Experts of a small language model.
Size: 13 layers, vocabulary 32768.
Experts: 20 experts in each of 11 layers, 144 GeGLU neurons an expert, a sigmoid router.
Training: a variant of Muon for the experts, 614M tokens, 4682 steps.
Below are experts of layer 4 (counted from 0) of a mixture-of-experts language model. Rows are named router (the router's row for the expert), gate (a neuron's input weights, with its number), up (a neuron's input weights, with its number), down (a neuron's output weights, with its number) and show model dimensions 256-383. Each number is 50 + 12 x the weight over its row's rms, rounded and kept within 0 to 99.
After each expert's rows: "mostly gets" lists some tokens that are sent to it at least half of the time. This comes from a sample of Wikipedia text that the model never trained on.

# expert 10
router:44 47 61 25 45 44 50 53 68 41 50 53 64 58 38 43 32 49 26 53 58 61 69 35 46 11 52 49 39 64 51 36 40 55 44 42 46 34 64 36 40 43 50 66 32 33 55 46 32 70 48 58 54 45 51 34 35 33 31 59 46 56 42 49 31 44 68 38 56 43 46 66 65 49 52 53 44 33 77 46 42 69 52 35 67 62 59 56 49 53 66 40 46 55 42 60 42 56 48 62 40 46 37 28 42 36 31 60 44 57 39 42 49 45 58 54 74 47 57 67 66 46 53 43 57 58 31 46
gate0:34 56 70 48 60 52 29 49 57 50 58 48 39 49 44 48 43 33 72 40 54 53 45 44 44 59 28 68 29 51 25 43 41 65 51 53 23 43 57 55 53 27 19 41 50 49 43 35 32 45 60 31 54 50 35 59 47 55 62 35 63 47 48 64 46 49 63 54 30 51 56 47 52 43 57 45 63 47 59 43 62 59 49 31 72 47 56 30 36 65 35 60 66 66 34 73 69 53 58 22 57 57 47 36 38 38 60 60 61 38 56 43 22 74 61 53 38 48 70 58 39 41 60 47 41 65 41 13
up0:54 36 45 40 41 41 55 48 43 52 42 51 45 30 48 55 51 50 60 65 49 55 65 37 65 58 62 55 44 49 39 58 59 35 68 61 39 56 40 59 44 45 70 52 55 68 69 47 56 59 37 61 52 57 59 39 43 37 43 63 39 49 46 59 31 74 60 25 54 63 70 70 35 55 62 31 53 52 53 36 39 51 35 54 55 41 59 46 66 63 44 37 41 84 33 33 45 58 40 55 45 44 29 43 53 37 48 55 58 33 41 60 45 47 66 46 74 53 49 40 45 65 58 52 70 75 42 61
down0:35 53 56 56 72 46 39 52 47 35 59 59 45 47 53 61 39 65 40 48 40 53 15 64 42 53 72 51 61 24 45 54 69 38 61 47 60 46 50 39 54 33 46 37 53 51 63 69 64 57 50 58 36 62 39 46 51 53 26 66 55 65 38 61 35 46 53 62 45 43 46 25 36 47 25 69 44 46 56 45 65 59 61 39 70 35 39 50 53 50 46 34 50 43 49 54 48 71 64 53 52 34 39 47 46 41 38 26 65 36 40 44 65 45 41 47 42 64 61 57 90 34 49 41 35 37 43 45
gate1:51 47 60 40 35 44 62 44 68 37 50 46 46 52 47 67 43 58 38 57 56 52 59 62 39 23 43 63 42 44 49 59 27 53 40 54 56 64 48 53 53 30 60 62 52 76 59 54 39 25 61 29 63 38 69 42 50 44 39 63 39 35 47 54 79 53 69 53 67 33 50 75 57 34 53 54 59 40 54 27 61 60 54 46 24 58 42 50 48 51 65 41 55 57 62 64 44 53 56 73 57 48 46 43 46 43 50 37 69 57 43 64 70 47 63 60 73 30 35 34 59 53 60 59 23 56 43 66
up1:52 41 53 58 66 50 43 42 47 55 47 52 40 50 55 47 56 51 60 51 66 63 40 54 41 66 56 55 48 38 48 39 67 57 46 70 73 60 26 62 55 53 49 37 45 54 64 45 46 69 63 57 45 60 24 65 35 51 41 36 61 56 35 51 61 53 47 31 33 55 54 48 43 51 61 36 44 34 17 61 67 67 41 38 34 55 49 43 54 42 36 54 33 62 38 59 59 79 56 48 78 44 49 73 19 43 47 70 31 37 47 38 51 32 62 58 56 57 46 40 37 70 65 53 61 44 56 37
down1:56 52 31 49 69 32 37 60 46 66 83 31 46 55 49 52 56 34 48 44 34 64 72 51 36 73 53 47 47 37 46 32 44 38 45 60 49 55 62 34 61 58 47 52 58 40 48 47 56 52 36 35 44 49 55 44 34 36 43 53 55 54 30 65 42 76 55 46 39 52 46 72 58 51 19 40 53 51 31 30 73 45 44 53 66 56 65 36 54 60 25 43 55 53 37 54 63 38 37 49 50 58 69 42 49 47 35 41 60 43 62 51 40 64 52 43 74 51 40 56 59 32 33 75 45 59 71 57
mostly gets: "),", ");", " work", " album", " song", " music"

# expert 0
router:44 55 63 39 48 61 30 53 46 47 43 61 45 74 35 50 35 51 50 46 54 66 52 27 82 43 49 51 55 44 47 42 52 65 40 58 42 61 63 34 73 28 54 55 42 61 64 51 41 60 55 38 43 62 51 46 35 56 28 56 43 35 63 44 49 43 71 57 66 70 39 64 45 47 72 75 62 74 49 59 32 52 22 53 43 51 45 43 69 49 48 59 49 49 33 60 66 59 47 51 55 55 32 21 56 47 46 56 51 42 73 26 60 42 30 65 59 45 75 61 49 21 50 42 56 44 37 61
gate0:53 34 65 45 56 33 54 70 20 70 60 38 25 48 50 54 59 49 56 34 46 28 38 62 55 69 56 41 61 49 39 48 31 66 37 67 45 34 64 23 53 39 45 56 51 69 40 65 58 55 48 41 31 61 47 46 32 47 58 30 26 61 48 38 65 50 56 66 55 55 63 68 33 53 60 55 48 58 61 66 53 46 43 51 56 23 39 53 57 51 37 72 37 39 58 44 27 43 62 51 45 44 47 68 47 42 35 61 59 43 66 41 51 37 31 53 44 56 38 52 49 37 38 50 42 27 34 47
up0:63 43 46 42 55 49 51 47 43 31 45 55 61 45 57 80 47 52 43 36 28 55 59 25 66 59 49 28 27 63 44 70 59 70 29 47 86 67 37 52 38 72 60 63 34 24 39 57 43 50 43 43 33 53 60 45 48 68 44 52 65 55 57 53 45 38 56 62 41 61 28 68 53 42 29 50 62 45 75 45 52 43 37 49 45 45 55 55 62 62 59 43 64 44 42 55 51 47 62 52 60 37 53 35 54 52 57 47 30 57 33 55 46 56 25 62 68 46 66 77 37 50 37 51 54 60 58 57
down0:66 55 64 49 18 46 39 81 45 66 45 34 68 57 57 46 62 48 50 63 71 48 60 37 24 34 42 57 47 58 56 46 42 56 34 29 37 49 54 36 43 29 45 42 59 56 50 56 27 42 44 49 45 53 42 49 33 29 42 32 38 54 46 44 65 51 53 55 45 35 60 53 45 27 42 27 54 55 53 47 37 66 51 40 63 49 32 57 39 68 43 56 54 56 60 44 56 42 50 57 70 71 59 54 30 39 58 36 41 73 48 53 28 52 47 32 41 47 37 52 61 23 51 37 55 47 39 58
gate1:50 38 58 55 44 40 46 50 56 62 39 62 60 58 46 58 69 41 51 61 68 30 46 67 65 57 42 50 43 29 65 48 33 61 50 78 35 45 57 56 43 42 59 82 57 65 44 54 58 57 50 35 82 73 41 50 49 38 42 41 31 41 36 37 62 45 62 45 59 58 28 47 47 27 44 60 30 68 47 61 59 61 57 43 43 59 54 36 31 33 51 48 56 51 60 41 68 52 28 42 77 54 49 28 36 66 65 51 45 45 56 47 45 49 35 47 37 48 52 61 33 67 29 33 37 42 27 60
up1:54 44 58 50 44 40 31 44 53 36 41 52 49 65 36 67 76 50 53 71 64 51 67 67 57 48 45 48 46 41 41 53 44 54 52 57 62 90 66 38 47 47 63 59 27 55 50 47 54 31 52 48 52 41 49 47 63 41 64 59 54 46 49 41 59 48 39 39 63 63 41 30 49 54 64 48 46 56 45 51 53 20 67 39 60 56 57 52 38 50 47 56 63 38 43 75 67 57 65 58 57 58 60 55 42 54 56 50 43 81 65 66 50 41 75 45 58 68 58 64 67 64 46 52 55 54 64 45
down1:38 62 52 59 59 52 48 61 50 59 66 43 39 25 67 34 34 92 48 32 38 41 30 35 35 38 67 60 51 60 44 38 54 16 48 39 50 31 56 65 57 54 59 16 69 40 59 36 47 54 50 71 50 38 50 53 59 45 62 27 33 78 48 49 49 46 29 61 60 50 56 46 54 53 42 60 72 31 54 55 36 57 25 73 47 24 65 64 46 62 40 39 37 46 55 31 35 44 62 39 48 54 46 61 49 34 59 48 46 45 53 30 73 52 47 28 43 28 31 35 50 39 46 54 46 57 58 62
mostly gets: "ley", "ey", "son", "zz", "ham", "ke"

# expert 18
router:57 48 39 55 53 41 47 79 37 47 41 69 44 55 46 55 38 48 62 46 37 56 40 27 56 49 43 38 35 52 21 59 57 63 41 55 45 49 64 49 50 45 43 77 47 46 54 26 42 66 67 46 52 49 40 68 52 49 54 70 41 50 30 46 42 58 46 27 76 64 75 60 62 48 50 55 26 57 52 33 39 49 38 39 46 60 36 45 64 55 71 72 52 70 46 30 41 45 57 49 62 46 51 56 61 60 41 52 35 42 40 57 59 49 24 49 67 42 53 62 55 46 63 48 53 46 45 47
gate0:72 44 42 57 63 39 51 61 46 64 39 56 47 47 68 62 49 57 58 68 18 35 49 65 60 35 21 57 66 19 87 54 42 58 53 54 44 63 44 57 33 66 36 48 39 41 73 44 59 48 45 53 45 41 43 41 59 41 56 73 34 45 48 62 65 53 21 73 62 36 60 34 43 51 60 57 64 44 29 37 49 49 65 42 49 13 36 43 59 48 42 66 42 47 62 44 44 60 43 47 74 64 52 63 59 45 56 58 44 54 69 45 59 46 55 38 46 33 64 52 79 56 44 41 35 38 56 38
up0:47 40 29 62 40 38 45 41 47 50 51 40 60 63 55 52 44 57 34 74 42 51 45 36 53 65 51 59 38 20 44 52 52 38 45 61 56 56 42 57 35 44 38 50 64 62 65 57 11 77 20 47 70 37 41 41 41 28 45 49 70 42 35 30 36 54 45 27 52 51 38 47 28 58 61 54 46 60 37 38 70 43 57 70 36 28 43 42 52 43 60 47 58 45 60 47 40 43 60 42 52 63 71 63 81 55 62 52 46 67 65 50 48 52 54 51 61 68 48 61 44 55 63 26 34 40 43 20
down0:38 44 36 77 59 76 42 49 44 47 58 34 57 54 32 42 56 35 52 51 41 21 59 64 37 72 57 30 59 63 35 44 37 53 60 44 69 63 53 53 54 36 55 55 56 49 65 52 58 60 35 44 49 43 56 69 46 27 41 50 63 46 29 59 26 40 31 56 37 45 43 46 57 56 43 66 22 41 65 47 56 36 45 61 39 61 49 59 60 49 43 38 48 38 53 61 51 62 21 34 53 56 59 51 64 54 74 55 66 50 21 39 36 58 63 43 52 50 43 48 44 52 48 53 59 46 52 67
gate1:47 53 28 65 45 42 33 33 52 51 51 48 52 37 43 65 37 44 38 40 68 19 22 50 39 64 48 42 66 43 43 70 56 46 34 62 71 60 61 38 53 63 45 60 58 32 21 49 43 50 58 49 43 46 44 53 42 47 40 37 43 72 34 41 63 51 57 31 69 43 55 36 50 56 50 42 33 47 31 50 61 80 74 41 51 33 62 46 52 42 69 74 47 40 36 33 74 38 41 44 61 46 41 58 34 24 58 36 37 43 47 37 68 51 43 26 57 66 23 36 48 42 62 67 40 65 63 48
up1:68 81 59 19 31 44 62 70 51 47 55 44 74 36 53 55 41 31 59 20 54 52 46 52 56 43 58 43 39 42 55 29 59 38 51 65 33 47 64 41 53 66 54 52 47 54 63 51 40 31 58 45 42 64 67 32 31 43 20 60 44 48 70 38 42 47 52 65 51 51 58 57 50 51 44 51 53 58 56 40 54 37 68 55 46 60 57 64 53 42 57 57 39 35 39 30 54 54 56 42 65 51 30 49 68 41 46 53 56 48 56 56 60 40 33 67 46 82 56 53 50 44 67 63 79 44 50 47
down1:67 46 29 33 37 54 55 44 48 62 46 58 63 50 47 43 32 70 66 55 43 32 29 47 38 54 34 51 73 54 65 54 47 77 55 53 36 40 46 41 52 53 57 47 56 46 31 59 43 66 25 45 34 39 36 34 37 72 39 56 36 57 65 54 67 54 43 49 52 43 52 34 52 48 46 62 22 42 21 37 57 60 29 60 59 42 74 52 45 50 52 56 64 60 53 51 57 53 36 58 49 55 40 57 49 64 50 39 54 49 38 56 73 53 56 53 27 64 25 43 41 58 42 41 65 54 58 73
mostly gets: "==", " Al", " Le", "p", " De", " La"

# expert 9
router:50 45 63 59 57 51 47 48 45 53 37 63 51 70 74 38 41 72 33 87 42 60 65 17 51 45 34 56 52 46 51 38 55 55 42 68 53 57 45 40 59 55 44 48 59 47 40 69 37 60 50 51 44 53 62 54 56 44 43 52 48 84 48 58 45 45 40 40 58 41 46 64 77 38 35 67 55 53 63 65 48 42 58 45 55 63 49 20 58 39 24 50 39 79 55 40 46 60 56 61 34 59 29 29 32 52 74 33 61 30 28 49 74 74 51 50 54 55 47 43 47 54 50 57 34 58 26 44
gate0:85 53 59 49 50 49 59 55 62 46 20 53 65 51 62 52 64 59 62 56 66 53 43 56 49 43 56 75 60 38 48 52 44 77 60 64 59 61 39 37 57 49 61 35 71 50 47 69 63 42 55 52 43 45 70 48 63 22 27 53 38 43 72 59 62 71 53 38 39 42 70 53 39 60 55 32 46 38 52 48 62 63 56 42 34 48 65 63 74 45 49 59 61 57 40 50 60 43 57 51 68 75 40 31 41 56 58 51 41 67 49 47 28 43 64 59 49 75 54 53 51 48 48 48 62 22 66 62
up0:55 63 44 61 58 45 37 49 50 66 55 54 61 47 52 64 64 53 47 49 56 54 72 51 50 78 63 37 64 41 38 41 57 33 48 67 48 81 49 62 56 52 47 53 60 21 54 65 58 45 35 62 46 37 49 48 54 27 68 67 53 26 40 29 57 56 63 37 57 76 50 63 61 45 36 56 47 69 45 66 59 61 43 41 58 39 55 72 48 73 58 73 40 54 62 61 39 90 43 36 45 43 56 73 43 39 56 63 54 54 73 56 70 30 37 57 39 37 65 55 22 35 41 59 50 64 27 44
down0:66 49 50 53 33 42 77 53 51 67 33 35 71 37 47 35 42 39 60 43 49 31 63 54 57 47 60 50 76 59 32 58 22 40 58 66 54 48 31 56 48 46 40 58 66 78 70 37 63 70 33 45 58 50 58 55 51 35 59 57 43 65 60 71 67 45 66 64 36 39 44 48 57 55 50 56 55 40 48 54 42 37 61 34 35 58 35 59 19 43 53 46 72 55 59 34 54 33 70 47 60 49 40 53 58 46 63 73 32 54 55 40 53 44 63 52 56 31 48 53 49 50 90 41 40 61 65 57
gate1:49 23 52 57 64 48 45 67 65 73 36 31 48 41 43 57 40 52 30 62 48 41 45 45 53 44 33 45 51 54 63 45 53 46 66 55 36 73 70 41 37 49 53 65 31 71 47 48 44 50 67 50 61 41 59 44 60 50 56 79 58 68 48 38 54 73 63 68 60 47 29 44 67 46 35 66 77 58 65 39 54 47 57 54 58 44 52 49 54 69 53 70 30 44 54 47 60 63 62 33 52 37 40 52 37 35 58 68 52 54 41 58 69 58 32 34 50 59 60 43 72 48 59 40 47 65 63 49
up1:52 22 58 44 67 81 23 58 46 31 47 38 50 51 41 76 32 49 28 64 58 74 45 41 63 43 47 51 43 50 50 38 47 35 56 47 51 59 32 54 71 61 61 51 42 45 58 65 48 49 44 41 48 56 76 59 37 63 66 33 53 49 58 27 60 56 48 62 37 49 57 39 59 49 36 46 60 38 49 38 47 29 61 75 65 40 60 49 37 62 61 41 35 58 45 53 52 64 30 41 52 24 70 51 37 53 60 63 53 38 36 42 58 44 51 76 57 33 45 69 50 84 33 51 34 33 46 65
down1:45 68 64 40 55 50 62 68 50 55 58 51 47 41 42 40 17 73 62 61 51 51 36 54 33 38 58 64 51 51 56 59 45 60 39 62 51 27 75 42 30 66 69 39 69 39 47 42 59 59 53 47 55 80 34 64 73 52 42 50 58 35 55 34 64 34 53 49 39 33 50 49 58 68 48 49 47 53 48 37 61 68 45 56 43 44 44 59 46 56 61 43 58 39 46 50 49 49 51 49 72 61 43 55 59 54 63 46 43 51 54 32 51 58 55 46 24 52 56 47 51 40 59 61 69 27 44 56
mostly gets: " (", " Cup", " season", " film", " football", "%"

# expert 7
router:51 52 55 55 64 55 46 65 45 39 47 57 36 53 54 46 27 42 62 50 48 55 50 68 46 56 47 56 55 48 45 39 39 34 45 54 46 58 33 45 56 50 39 23 44 64 35 63 41 54 17 60 25 62 29 44 55 34 30 54 48 43 65 58 53 50 79 46 22 41 41 57 58 63 44 58 30 41 64 44 57 65 62 53 54 58 65 61 63 48 49 46 55 44 44 67 34 43 63 58 25 51 30 54 48 53 40 50 71 45 30 38 63 55 57 63 50 65 32 50 58 48 59 50 43 56 48 68
gate0:47 45 47 47 43 51 64 64 48 57 54 51 78 33 51 39 56 52 48 49 44 62 50 23 51 58 37 68 28 43 55 65 54 38 28 31 39 44 48 68 69 50 54 57 55 22 45 47 54 48 48 45 36 40 17 64 43 31 20 48 71 51 46 46 42 52 59 46 26 56 23 47 40 31 49 63 50 69 51 42 53 53 45 65 49 62 39 43 56 42 49 64 66 60 56 80 32 43 56 42 39 69 48 64 53 56 67 68 62 39 23 40 47 57 34 36 63 48 61 29 46 62 50 47 57 52 49 44
up0:28 58 67 67 55 73 44 41 35 47 69 51 48 42 65 51 43 44 42 56 59 70 53 32 58 45 48 61 49 61 32 48 60 20 49 58 53 60 48 56 62 61 82 62 32 22 46 25 36 45 55 51 59 32 44 50 45 53 37 41 46 60 55 59 46 45 55 43 48 49 66 52 76 47 56 49 57 45 30 64 48 65 36 37 44 40 43 35 52 23 63 42 52 50 29 42 51 64 40 52 56 56 45 54 51 44 34 42 77 51 58 66 40 71 51 31 55 48 58 43 40 68 54 68 41 32 80 47
down0:52 62 38 51 42 49 55 50 41 32 20 45 32 52 33 40 73 35 36 53 58 73 49 33 46 47 47 44 58 41 61 64 49 48 29 44 35 51 63 46 57 61 51 67 63 46 47 63 59 31 61 73 49 47 36 58 47 76 52 64 33 65 58 61 29 46 44 61 49 41 42 40 35 39 58 44 53 57 52 54 65 39 20 53 45 50 60 43 53 71 37 57 60 61 69 44 66 52 58 37 42 65 36 63 48 52 44 53 51 39 42 31 40 45 46 64 47 54 29 28 52 33 47 52 66 42 40 27
gate1:54 37 37 45 30 47 46 28 62 58 73 50 64 58 53 36 45 47 68 73 64 69 49 53 52 50 43 43 69 24 43 51 33 46 37 54 43 45 47 55 59 30 46 32 38 59 45 55 45 45 46 51 42 54 47 47 53 55 58 46 53 59 29 43 39 48 47 47 48 54 48 61 46 55 59 54 59 48 61 49 38 50 46 77 44 57 33 40 49 31 49 60 16 47 31 49 37 68 28 45 43 66 33 40 56 57 33 76 50 46 40 25 38 29 42 49 27 41 54 57 38 50 30 48 60 62 46 42
up1:60 44 61 45 44 46 47 58 56 61 58 45 56 45 34 41 43 36 62 65 47 50 45 95 49 45 56 45 47 40 33 48 68 58 32 60 40 48 59 31 39 44 43 49 46 61 36 64 34 43 33 43 38 41 54 36 63 44 47 47 64 48 45 57 58 54 48 37 44 34 50 62 58 56 72 53 47 46 60 69 50 50 86 61 55 56 60 57 55 50 46 30 72 59 43 56 54 46 37 39 49 34 46 51 54 57 63 58 65 80 41 53 41 50 35 37 32 40 32 69 53 60 50 57 44 47 30 54
down1:49 55 50 45 55 53 59 44 44 46 29 43 34 23 42 63 43 87 23 43 36 63 48 51 46 12 56 50 70 54 44 61 63 53 74 41 44 44 28 49 63 77 57 37 47 48 48 40 29 76 31 51 67 55 52 58 39 58 46 42 39 37 57 53 38 41 69 52 41 50 50 41 44 39 32 40 47 50 43 47 66 44 34 44 50 44 47 46 39 43 36 49 42 66 36 60 46 31 55 62 54 33 34 30 28 49 53 55 73 43 59 71 56 71 54 57 54 45 57 63 41 55 65 78 64 33 41 44
mostly gets: "th", ")\n", "\n", " New", "st", " North"

# expert 3
router:55 33 47 50 50 33 54 65 47 36 33 59 62 59 57 41 54 46 29 62 56 61 54 57 56 41 61 48 57 42 42 49 40 69 47 44 59 82 34 40 63 58 50 24 41 39 32 52 41 46 22 48 30 39 49 38 46 46 33 68 62 24 77 47 53 48 43 62 21 58 75 55 38 64 51 52 49 64 71 36 55 49 37 42 55 62 38 43 65 40 42 62 50 53 41 59 57 38 45 43 35 46 18 50 56 73 47 47 41 45 52 51 44 39 52 55 44 27 61 39 73 49 38 32 43 39 52 56
gate0:52 38 27 42 63 46 50 42 54 75 47 66 61 62 36 53 51 48 49 52 48 24 44 53 45 42 44 54 43 59 46 40 50 38 62 49 57 52 30 58 70 40 40 55 63 57 28 45 60 65 36 67 55 39 56 46 53 54 41 51 49 60 44 01 54 49 54 43 64 67 52 62 23 61 51 44 46 44 54 46 24 41 45 53 48 49 37 67 64 65 33 58 43 85 64 53 38 55 60 53 45 40 61 52 39 45 68 30 66 59 25 39 66 60 54 42 52 56 42 58 55 55 48 32 61 59 45 58
up0:40 50 51 42 49 64 53 54 47 70 63 43 35 39 32 35 49 49 59 41 49 56 54 44 49 57 52 48 56 63 44 82 41 65 53 07 54 62 47 47 62 56 68 56 42 45 59 58 44 47 61 46 40 53 36 50 54 36 64 39 52 54 44 55 60 64 56 58 45 31 47 34 76 67 57 57 86 38 44 45 51 45 46 27 51 51 42 37 49 41 37 38 47 64 30 59 45 47 66 61 82 49 40 41 53 42 42 53 49 64 61 29 16 45 44 48 44 53 47 48 37 32 42 31 58 40 37 44
down0:61 55 44 60 39 32 49 51 40 38 27 43 64 33 51 46 38 51 60 45 39 41 41 55 48 27 56 34 44 39 56 60 49 55 59 56 68 40 49 61 45 64 61 51 43 34 43 56 58 63 71 46 57 55 53 38 63 31 34 50 37 48 40 57 83 69 70 47 45 42 28 58 54 56 36 50 48 53 74 49 68 45 64 60 31 34 37 64 34 73 44 48 70 49 62 49 53 49 47 53 56 33 37 41 76 76 49 58 39 42 45 48 46 64 53 53 51 40 40 62 52 24 49 44 34 31 14 60
gate1:55 53 62 70 68 36 56 52 49 35 39 47 58 51 43 62 60 46 60 48 37 46 71 26 43 47 54 41 51 57 73 44 43 43 47 60 48 44 39 43 39 39 51 45 48 17 50 45 39 53 46 43 49 60 30 59 57 43 38 55 46 55 42 50 41 53 67 38 26 33 34 24 61 58 47 50 56 50 57 60 48 52 70 36 37 51 65 54 41 60 27 60 51 40 59 66 59 42 58 35 80 59 57 46 57 27 29 52 32 65 78 32 51 32 49 32 55 57 36 35 62 60 46 60 41 37 41 46
up1:56 57 34 56 67 71 51 71 46 31 62 63 47 37 26 40 39 34 59 64 52 49 48 38 46 46 49 22 45 50 52 43 56 59 47 52 36 46 46 59 41 64 52 51 33 50 70 37 54 43 71 24 41 43 34 51 36 63 50 47 63 67 66 64 49 63 80 34 35 61 74 60 69 67 58 49 48 56 67 46 67 28 30 68 58 53 51 47 43 66 54 38 62 54 43 83 65 47 46 69 42 59 40 67 50 67 58 42 60 54 55 50 54 50 41 38 43 37 56 52 62 52 70 58 55 55 45 48
down1:54 50 60 46 34 25 59 65 42 57 31 54 52 40 62 48 61 49 40 57 54 56 59 78 39 52 37 56 36 66 50 51 33 56 99 38 48 45 41 50 58 50 47 44 59 58 61 42 41 55 53 44 74 57 69 40 52 49 42 50 60 36 60 47 57 57 28 66 48 32 54 41 38 47 50 30 67 39 41 74 36 36 61 51 49 65 37 64 51 66 58 74 61 52 56 51 37 49 36 55 47 37 28 28 58 51 42 34 39 47 53 48 46 43 43 47 51 59 56 72 54 59 41 53 47 48 49 64
mostly gets: ".", "\"", ").", ".\n\n", " years", " year"

# expert 19
router:44 51 37 53 51 16 50 74 57 42 37 56 64 68 74 64 45 49 31 54 40 55 54 50 52 34 46 61 41 55 36 47 56 55 39 73 32 69 47 31 45 61 42 52 39 59 38 38 32 49 37 53 52 40 42 34 66 49 49 56 42 23 71 53 57 35 61 54 38 47 41 53 48 40 48 50 62 38 68 60 70 51 30 38 59 40 50 48 63 66 43 59 69 43 69 69 51 33 61 33 43 32 55 40 46 63 40 55 47 41 54 42 51 55 59 49 45 59 51 46 44 36 44 38 38 59 57 66
gate0:39 47 50 61 59 64 49 42 55 31 59 60 57 49 44 71 52 67 51 49 32 85 38 56 40 52 26 35 53 41 59 55 55 51 54 54 56 32 45 77 63 38 37 59 62 37 56 59 44 59 46 39 41 46 51 48 67 63 51 28 64 24 51 46 53 57 48 40 45 60 53 51 46 53 40 35 55 40 48 51 63 59 59 37 63 38 49 55 78 37 57 52 56 63 55 33 50 56 48 59 50 43 47 33 42 48 66 55 48 41 24 53 59 67 53 61 48 25 38 20 72 45 42 39 44 31 33 29
up0:56 44 77 59 44 46 36 67 47 25 64 53 52 40 48 42 38 56 68 25 37 44 56 47 25 45 51 60 58 56 38 77 49 61 58 49 39 32 61 51 54 64 44 52 39 48 53 65 56 52 32 63 57 31 35 58 42 30 56 38 29 62 70 34 46 41 49 61 56 59 52 67 43 49 70 52 49 66 50 64 36 42 68 59 51 40 39 48 31 70 43 69 31 62 47 42 56 69 52 47 61 42 30 57 46 49 70 45 58 80 57 34 26 61 56 47 41 39 81 38 46 41 35 56 48 53 43 33
down0:66 40 54 62 62 22 27 70 55 69 62 70 58 57 41 36 39 70 20 55 35 40 59 58 52 29 51 43 65 47 40 59 58 42 40 46 49 55 31 40 55 44 63 35 73 43 41 70 49 54 64 62 56 51 58 52 51 35 45 19 55 47 58 46 75 37 63 60 46 38 66 66 51 66 56 46 60 53 40 48 30 62 61 64 59 73 59 46 27 73 43 49 46 55 32 68 48 65 59 38 55 53 64 53 48 45 59 35 29 63 46 29 33 53 47 64 48 44 49 37 52 64 21 71 50 41 54 41
gate1:39 41 42 51 37 55 56 47 46 46 67 58 62 80 74 40 51 37 48 28 33 46 59 52 29 66 49 49 45 69 46 49 49 68 41 59 45 53 37 37 43 54 47 52 52 38 43 57 55 19 73 54 55 36 57 48 55 53 57 36 51 48 55 59 52 51 37 50 43 65 36 51 44 59 60 64 61 57 46 38 62 72 23 52 34 46 46 35 52 33 42 50 49 69 87 50 46 55 42 27 59 55 30 69 35 32 51 45 41 48 52 50 55 65 63 53 59 62 39 45 44 44 54 50 44 35 43 48
up1:50 37 61 53 56 43 47 60 59 29 39 63 69 49 42 22 54 48 61 69 44 76 44 49 34 58 58 37 43 30 31 46 70 74 38 48 48 42 44 62 72 61 50 59 51 36 57 37 53 71 27 59 55 45 65 48 49 64 42 58 33 36 59 57 43 32 45 44 59 34 59 61 45 51 67 33 38 51 65 34 73 38 48 48 73 43 61 61 27 44 44 39 45 46 74 61 57 48 38 49 48 55 39 66 37 52 68 55 59 21 50 63 32 49 53 53 36 48 53 54 46 39 50 41 59 55 22 39
down1:52 47 55 32 26 55 37 52 42 52 34 41 52 66 58 57 70 37 38 74 64 55 29 52 63 54 49 72 46 53 39 63 56 27 44 46 36 45 36 14 50 36 44 38 46 63 50 48 68 51 35 77 45 62 69 63 46 51 59 57 74 46 52 42 40 37 40 42 39 56 52 33 81 62 43 65 34 41 70 43 77 58 60 50 49 57 36 30 40 36 55 51 59 37 51 73 43 35 74 42 42 44 52 70 65 45 67 52 41 57 32 48 50 70 43 57 16 52 64 64 41 46 45 45 43 31 53 26
mostly gets: "\n\n", " L", ".\n\n", ")\n\n", "==\n", " ==\n"